config.yaml
num_key_value_heads: 2
qk_norm: false
max_seq_len: 1024
Below are experts of layer 2 (counted from 0) of a mixture-of-experts language model. Rows are named router (the router's row for the expert), gate (a neuron's input weights, with its number), up (a neuron's input weights, with its number) and show model dimensions 0-191. Each number is 500 + 50 x the weight over its row's rms, rounded and kept within 0 to 999. Numbers have three digits each.
After each expert's rows: a language model's description of what the expert responds to. This comes from a sample of Wikipedia text that the model never trained on.

# expert 28
router:418523477589426525494501463583534474592523442501559420515577452504521591465598458505503468534425427526420511423510541599510446503457531517508551443481464477452469581501521407570444491426482472453492526422558420516460469457579550437611531485538406471453606487466586547471471512471555558537495563497558456539475533505507528539535531547477508496561501433463518486528515413479513495468477544427487533455558496514581510554502482458484475499449569443627557567424506453547617573465380493525454499404526587436520542508497565533493428490501458500439473494511449536619464448501477534484
gate1:503535444474394448473525440572496548576527533474515378552484501517420540500506506539462480517497512491494460475534485508540542430542511520471507554475609462442487520458464457502424509405559489444456436497484445387469491435496589468415519386507526440498559482518488430425415475357562530524554527489456459512434534555467485438484493523533399560510524495467602484379457473500469532484440541564493478555511428478520457494417534435562546447431520507532470514465518498470607564504461538582481501545433500551464516475512458446511527526368613440468534549581472430425562596560520492476
up1:461500430504570553501448561379534517506533453420507579454441522437498386551471489418430523472449519477588524533564518560422496455409409446502536529480414456506447578425510519618508435559476493445484551525507534621449516412418525415466556508571551600438477474477450499491507492534489391399420457469449526461534540424520597534500492497513560478531598518417573529498508557501527491393556492525490508508536602515548477473483442519536561496476507446579517447525488531546488523467541507488503522488521484502539538461558514546560471508469397513544445555486620490531437539447539484464
It responds to: Word pieces es and or mid-word or word-final, as in Hodges, Lorenzo, exchanges, organizes, beyond; also for.

# expert 48
router:545459521389610473467498512530497536430484611489507500445443609472513576514496490522459476613480526501432482423532467552478494516519450509523459487572510284501469481491523509439472518523513493518428483570529451535458482541533475490480515528451511472512510453437558490517439561506614565491459576441462488545386463412558560463452496509450533468541470581469483526544459468424460570512523447380486546544335470506535509497597467462468500536532450553506590412545499539505429440506476426541541550505519529509514535511485612555480510487555426429482550573474525493557483454567517504480
gate1:433499509547570546522526540467508536504468524484446542437595536554444445462488440498413501584464555457496476525421593419522408509508431479563537474509507478471461458484552516510531520455490484517546539532476472542415401459445546486525560528407491467493476503414415545546510507458425521485596566645463493452600540508524609495397457599546411488510565508479433446409503447458489545515489545451492505518465488550544518453488566453408455527535570392508501434446547448433517459557500423516628453504544503536524562463524506486586515482503561557410516537515495543509487440384538510452
up1:506536538456451564436504514570511397553532482558510454532496445536481480453602511528580444426474423554501559452573531506551541501517654457503436536525423453518502511537533475504573493532481544489441446375605483463488556570541541505572473362481501531439515485547566523461510466548534530580451474445523497528444524528454457501551548398467573448480478488524482559558385538449480455466497473564519480509565486452484445450527474489518468404501476490513497594508451514505527582425548468555409549430385528497541525557421412533459533577548567500576553517467492475439537497610506459544
It responds to: The word the, plus this, its, their, mostly after prepositions like of, in, for, and = opening page titles.

# expert 33
router:514501527516516516538502518520420561522448463607522523471514483460614520513624465481495505527520518626469452499466488543464419513500512492482531525447454512499479522508440556531508423388461534534417564551588551611493530450668546516525505474536539474426547521524492494496491419507544446510372453455517553456515500477494456509538494493448559534535452611513541545433479556457445540570472495479489499412467382472577520584375488437528493520456484464420560605498472493506369533553442472469512526532436561487458508466498510537452430557482517522563549473614549541485527530554462521579
gate1:481425509528503449525471431541531517547499572523536489427528535482454526514471525507550545481471550556446502488496462550549410565458536513475544581407505543506451439466471574545539570527436534431466400578378522441499464599491512517483520473462585413508522566595539507473522505538502521485539360501483595429449417524554448453477462423414542502477456484454482499541445568512560529620407514533545558520438470422589486525489552444519576515452510479486406470520514512517477603510537523483526540553521554448516428405611492538529498587541407488447603512537518550529451543462481439528
up1:399434444538489525470562459483498518484484506509525525608465499538478515531414462501467430413558505470521540533501573527531566444504454592546506443516601406460471581514453507504554494459531464559522577492486504494457446452577530531450499432487512497519494476474470623488535551539513547569475471505492454615545517563520458582496451458453517528490537463530405495464426498536453587537530477478460416440472617535444496476496473561448490558529525568522543458431488462409515524436378511422558515444515375564581584553454563566467575480616412463541555446504540474465494404469457472500
It responds to: Word-internal pieces such as ch, op, ter, ass, ach, ace inside words and names, e.g. wh-ich, M-ach-ine, Disgr-ace.

# expert 17
router:502553475455455432529610566467467597437505453465443451599462546433549535528523492456536448500584520485508526448530385508538558488520519493461536510424421563493435510551471453574451472512476522506427514546476499648437437562485534342528524489555646463556548515396524487512504490513557452536536588544534451494505501463488439511519490490430567504539560552544543517584446451505611422487449579459487498506434465473499502601425491564409476547468458430578534507474507511489512506491541526542553476442498514452550546497508393511514470529377438547517467467480516509575460531507480534434
gate1:462529392498469441489525499483458547449508481497478517548467619566548558546513566523451532507494486505620457565545448508435555475448501523529507538559513460393456554505481439685481575547499470450503570487486509618564458489503554527503399418486471510460549532531533502478490463495518470555485542483514555539552452480530457486535519561422365489498544461449540439517497525497490529512492563559426404487540518525451521477363441554445574447489435531520572483523518476555488501546471537458512580500489525552455482521519450532502635504474554465582514580529593479637542401465528510443
up1:470483511519561537506485488496550551401517387382498514477405555544385494498461417584606561534446476504468511523469503481432514486521500535477514515509504526435448488500494581457494625465523491518507608412470520452544544563516512572580509446494511465551551425514491543517419519429526489543445467493480469556480462464393435524515571547477479498423567494469464421556437518571531531532468507414442482527494512408559511560491500494538490502573480444575499389461421420470489636527494485573494547538604492570494520433533501582469554436541516463468492576559515477615521493482417530441
It responds to: Pieces such as ro, ver, ob, ub and prefixes pro, sub, inter, trans, over, re, e.g. p-ro-fessional, Cer-ro, G-ro-sse, Web.

# expert 59
router:493464557469542523517544588529429450475580466479485507466542440478576516489537501485503487479462561489480537469532483499492482537406551532493523466467537534435403456548461392420525498472456529531498551483438519523417509410542461442494589518458488526473559401431636495476505560470634424539596545413561421537563493484352517468479566575503553547534459608573586540517531422487534463481485557409508489447555562577467457510453433469610528485523526418487513566462561561475458529500549517455547534510495546530441548456524437541490539522594523501506517441570447474540472501574471557475
gate0:531468495485447446439542528462510410484553547503503534396562531520518454391443485545504494472536438523520391517453514522498481427551514426535544448438466532373510503540595529396523487511483531373531484510396533430514497451459525517526603571581459542541529502466494417458539597458487499482510437498611476595506533463539484583458417440489466514484458545497427563513538443537441514465532477432533558504516561542523508505573551552535450447458483561498462415580508459485518620513572423430489429434515449551460475401537490487548519567554507434479504483485576576448494496513552577564
up0:540548537419418574496460496561447457447464529413450493529572567416586511486458602498422493428534437562497499458528532495481522562515615491483542451442363484430516551468484531451531511540485466456439485485379479412526513411437485479461530574470470510582452563478530493490522545375553483473520529522508446574540474464445532584432501450414529562577409484552525502508576431453451611442528485443488488524544477463496424476514530538515515441487427564569472449498544490488515555542483408486478454474541422546437568500491522418577537543476580463516525474540562581481533450512533539568
It responds to: Pieces like est, ine, ost, ame within words such as west, domestic, determine, line, plus first, most, Best, All.

# expert 56
router:577535477541413430520541491479438499481502472481550498453542538386436437505475493528501433534524554539472588525509502540586477479502511541423511518522549396584494451563507557557524542566497563477546591535399539513523491369541523473501563547476500499520498530642478573447533548495578569511559549512494457491545566453527550458421527558543553557589445483459608506565519521529441451437460432503529493421482586499625511548479552427411468554508476493593527490576464518479507438478537540487529456467387458511454557558483493593459477527400465479523487560528473529475514511550408558434
gate1:418503387408522465580525521389508503509528649502486437478554570509452526568476428474500509527457610420487493530452518508543500519420373515439516562497494540524404560475545489536522571544468493493526470432477535508478496474494586561615466477425370513551527570562465465449534497470448515569567467465524463428564519536478481480478490464577553490560433447418541549600569518528477484593436592505413501507418520519508509515432483496431490498486486482558504497560515483364457525614526498531456527488479530448593520510493479487497505499452521507485460599407535536517482563547509513524
up1:560551533450469587606498484474481556483409511488476517554477451542526409445490497439472484498469465507455493502420447530524524609488520494574537509603495584508555514416515520623458485402499514525483604518507451543490529475494461474450505466579509512373445528468526465489455470431601529409539556499534603459472450486608578548541498488477576402512510528512473518505421460477447488553480456590523502515499459504512455444495572539424552517538463554424493504437479548593547502469416505491490372568491493577406571520486514544459485527504568505560507397525463479553576483577592537463
It responds to: The preposition " of" after nouns, e.g. "Country of origin", "leadership of", plus de, among, between, about, and "ar".

# expert 43
router:467571525530463477535506496493530451444526548477469495496439434489523529539550477484460513452549583430492557372483522550572435495431559471506466582618441428545495473604419483506466521523461518554452499469592489481474524388545514455483542500613586484440413473537507493493546470465509475504542550485505452491453364447567517560489500546442551534553524615539482586530524474532611552436450562446473503486582442502522522478569624510453471525448463566362545533394537503496542463424530518470501497563448591483396483514467504613492514559487556493506533489550479510546502482507458472549
gate0:552546514534565531465539495530576425476544521466541546516478513450425531467583454533485540436447500526552539457464469501536490403579498419437483477467540464496559466434399462463542570464411503493438464417504476500450568476401542479508535546566395433472528569483572483563436578473420500389537373496454486561536449581595477524456483448551433472521495522458530472490481457557524522444366466493461430474566472477526489468457538510437570507428394477552490553541461593481466554506571530540502503578501430517537549516374473470496481542459534491532474475612483451527471487410466450553
up0:516523499466544489486496463493516475509534435530485461455555486569525427506586579537464532483480448514457581547457433532517549547463546575545494476516433542515436571570574443442427547537491459469537412538423523509569493661530568589501496486520552468480458489486499451599544560403581488455544483501417444443521478426439513427524556542490543491446422498519506492439476500438549529554399467415538561447441526386476500515483518474437558577440597491503392509466528403585369493494555475524399540560400493469499481467533486508530539479479469566484438484482519601504477549469493466475
It responds to: Pieces th, os, ast, ok, uk in names and ordinals, such as Yoshi, East, 19th, Gymnastics, plus first and second.

# expert 26
router:438558518574422449514516557383448495482546427453413476472550458455549564542560494448524466461482559398449550433505513515568480513463529532584528507454456512537463554555486445572437516463483557547432565539502472545446505462544499453564568475564584462490503423449536513548565457521532439528556545433548444434545437445420502511546521516444533567431485564555549574566435442529590483476461514466529542456498542536532436514521480458462410550505482424404563552423544573433564486503420544511539522476450553423440556400477422603494472562551539581477500423536445470528514526521447549475
gate1:616427466453551525439523489548500497595525530496486543463547594489579441488490457498469478457512461595365468463450487631527440394568488510532499595561567479550454438412549525420463438495574519465532533433528524443410531509507498551553474522524610446497447508508467492590460458545612543460451447554533507507529537533569519513514474494419572436395489531546509492565521608431451490555538480502476523485466534538513471483449461502531436503490522434443439580470478493469525460446480432543470501555538617439531514511489535584470516513566445480556447547480515526421470553515624535493
up1:584499483616552385485604545532535462472525547447429524557435489533544442470436479389399446538516510520595473547492509441451404528515603472495460486515408493455491441531506481521527495577450496548467617486504549440515500482476506453442458596504472558408532444460552467439505535463502429482534458465590405495530525467493455611525472529511529503506424432482535489490424479411433538544499536496518560558498508482525557448486491480410441535496516489498425536513588516486488544495609484533476457438473504508476526507442536477594501446474432364478577568433470529601524524550588470462
It responds to: Mixed fragments like "manag" in managers, "win", "called", "reported", "Flor", and capitals T, I, B starting names.

# expert 14
router:434555517587430448506527554395452486486547432458417479474550469454547564537572493456533457478476560396452558433511521505565476505456528534598525511445459496531459557562491455567446508468485570546457560549497467533431512465535498443567569484548589469495510428437545513548563451516542432536542543439548435433547437458405497511539528508444531571432483542560551566567435452534595480479464521462537541452509542527529439522515490465452397546506488441393573541418537571430576478503407542513541519473447563437462556448486428614474472558545537549483499393546443464542514525524456550464
gate1:496442459536455569439600621415488483542472521647546517574427522517470525450595511579414430613409503501498432553494469478559587487452551471484431515526567426465518445577531528430469475541539561468481508513481415475476533511463546527460458462416514554455543440462535459484492531426504533534489415507505475522550461521570515485549479524521551478477489519410454547484475615636492498578537493461559433492524501528408449540475540534559477457392534569537470443516544472512487470481445450599534502581501521481552515532482497492401561509461562421431512451525491491539429508577574464516
up1:522581483542474548460533638509596529489501499484471504436518565535502457489470508441438498615486468503503534443436475465439519449539518464506441565461529542488451465356570535517590519474530561569435535456384515499450449496461572483472533507467469497499522500472543482486437532421488578482508446431590440665514384540524414510564413482468385504547459474519489512533450452435463532517545576504522467463590505493566462510550522491476434455574503453434487580548440435544441443476544499495560490545578427528534470438449518398519537444472446564444469457541505548507578560495495526500
It responds to: Mostly "ual" in virtual, Annual, Ritual, homosexual; also capital L, " the", spaces and other word starts.

# expert 37
router:493526516580440495511490554491443485457528446487450449454534498440491555523495503498592463429496574488451524513510514556566583505418514546499547496497450477563522611502493415549489521496482510491468544507549444494449508507536499418444520530581633441401559488405551529476541456483473419487479515420571457538531493443476577494512545488454564560489554613576624533547468462518531489458473560457559485459483478526514430409524512425545493497538494396436672503435536497479559452511488514578540506576441562466336549573517459510447456587563508571477479492483456434495464493521477555534
gate0:490479484464503483461451466591526470576526514522606487485451368465500496543462447467616395551487566555513431578471464483508577454438585601534390444591568503513505522590567462463592499517545477510503540546547500454431471563478494459413488472506527484519511432526490466446529490513483499434605475487518445483534493504546604508415533474462590477478620495550493491486524519445415539558515466500556531550562492479434523485481556528533561474558471492418467547605582462491427516452516531524511493483501449456412515564502436507498483451495385581552552593503493519502392540474476400540
up0:497548495476554521617492465399484514482567485524419493568572502490506445405483520551402496476464493452544520468523612544478579485460444526575483499500502401512521502436444470544472522598346481457553499450510485612493487448495576544588503549508532500505491472472551393488460518472531449574491487497442585500503477496483462601444505510544475534510371516485519451460492491496484506431587508486537493609610639531500514505493447595522546566458462463560481460426514572540591478515550554497519544506450439479500557496519476464432567575450594542478569490502479597525500508505577570506
It responds to: Word-internal el, og, els pieces, as in felt, Nelson, Sequels, Dogmatik, plus music words like work, works, Hall.

# expert 51
router:437557515577423450515516556383447494483544427453414478472550460456549565543558495448525465463484558398450550435506514516568478514464528532581528507455456511537464555556488445573438515460482557547440565542502471542448505461542498454565569474565584463491503421448535513549566456521531439530555544434546445434546438447420502511546520517446532566430484567553548573564437442530588483477462511466529542456494543538531436515522480457462410550502482425404561554421543571432562485503420545512539521477450551423438556390476419607494470561551539579479503419538446469529514527520445548475
gate1:418582471453563441548481517418539483460428461550501527484461497437561533505473553489509505579459543454532399569496428473468577569534586495473478449464533487510522509597466496495568472526475425436546552541491553500525495492464520478450521448507478449421442418489520457597493493521469552569517540522460428528610517538595558493502439475478442490554564500607501474433523448539492532483519549358497481432561500527405533545450501511474593468506469483515479490563428538561493490427513516398506556606410383529496556441432501453520451497439492352498520524556437540474439520537463607519
up1:545468497550513510557546501576473540486483548445510493612504591502532436583499516507485509531459480537563567512535554497483537498559446527516492564459471417490496572517468499626496541561504610459470384555401610483517493491582425488543447456532474503472576594546459535421428452500527433489548557520541485514464417429438449476427471539570466423537478438539466411496438451491553521450423493570510522525427451513574519518423495472467486527424535479530353596556597476477503538504484506455495476432549561428510447447467534472459489453501533634457503465487457448546484492560574446458
It responds to: Mixed tokens: capital C names, spaces after colons in lists, manag in management, line breaks and code words like return.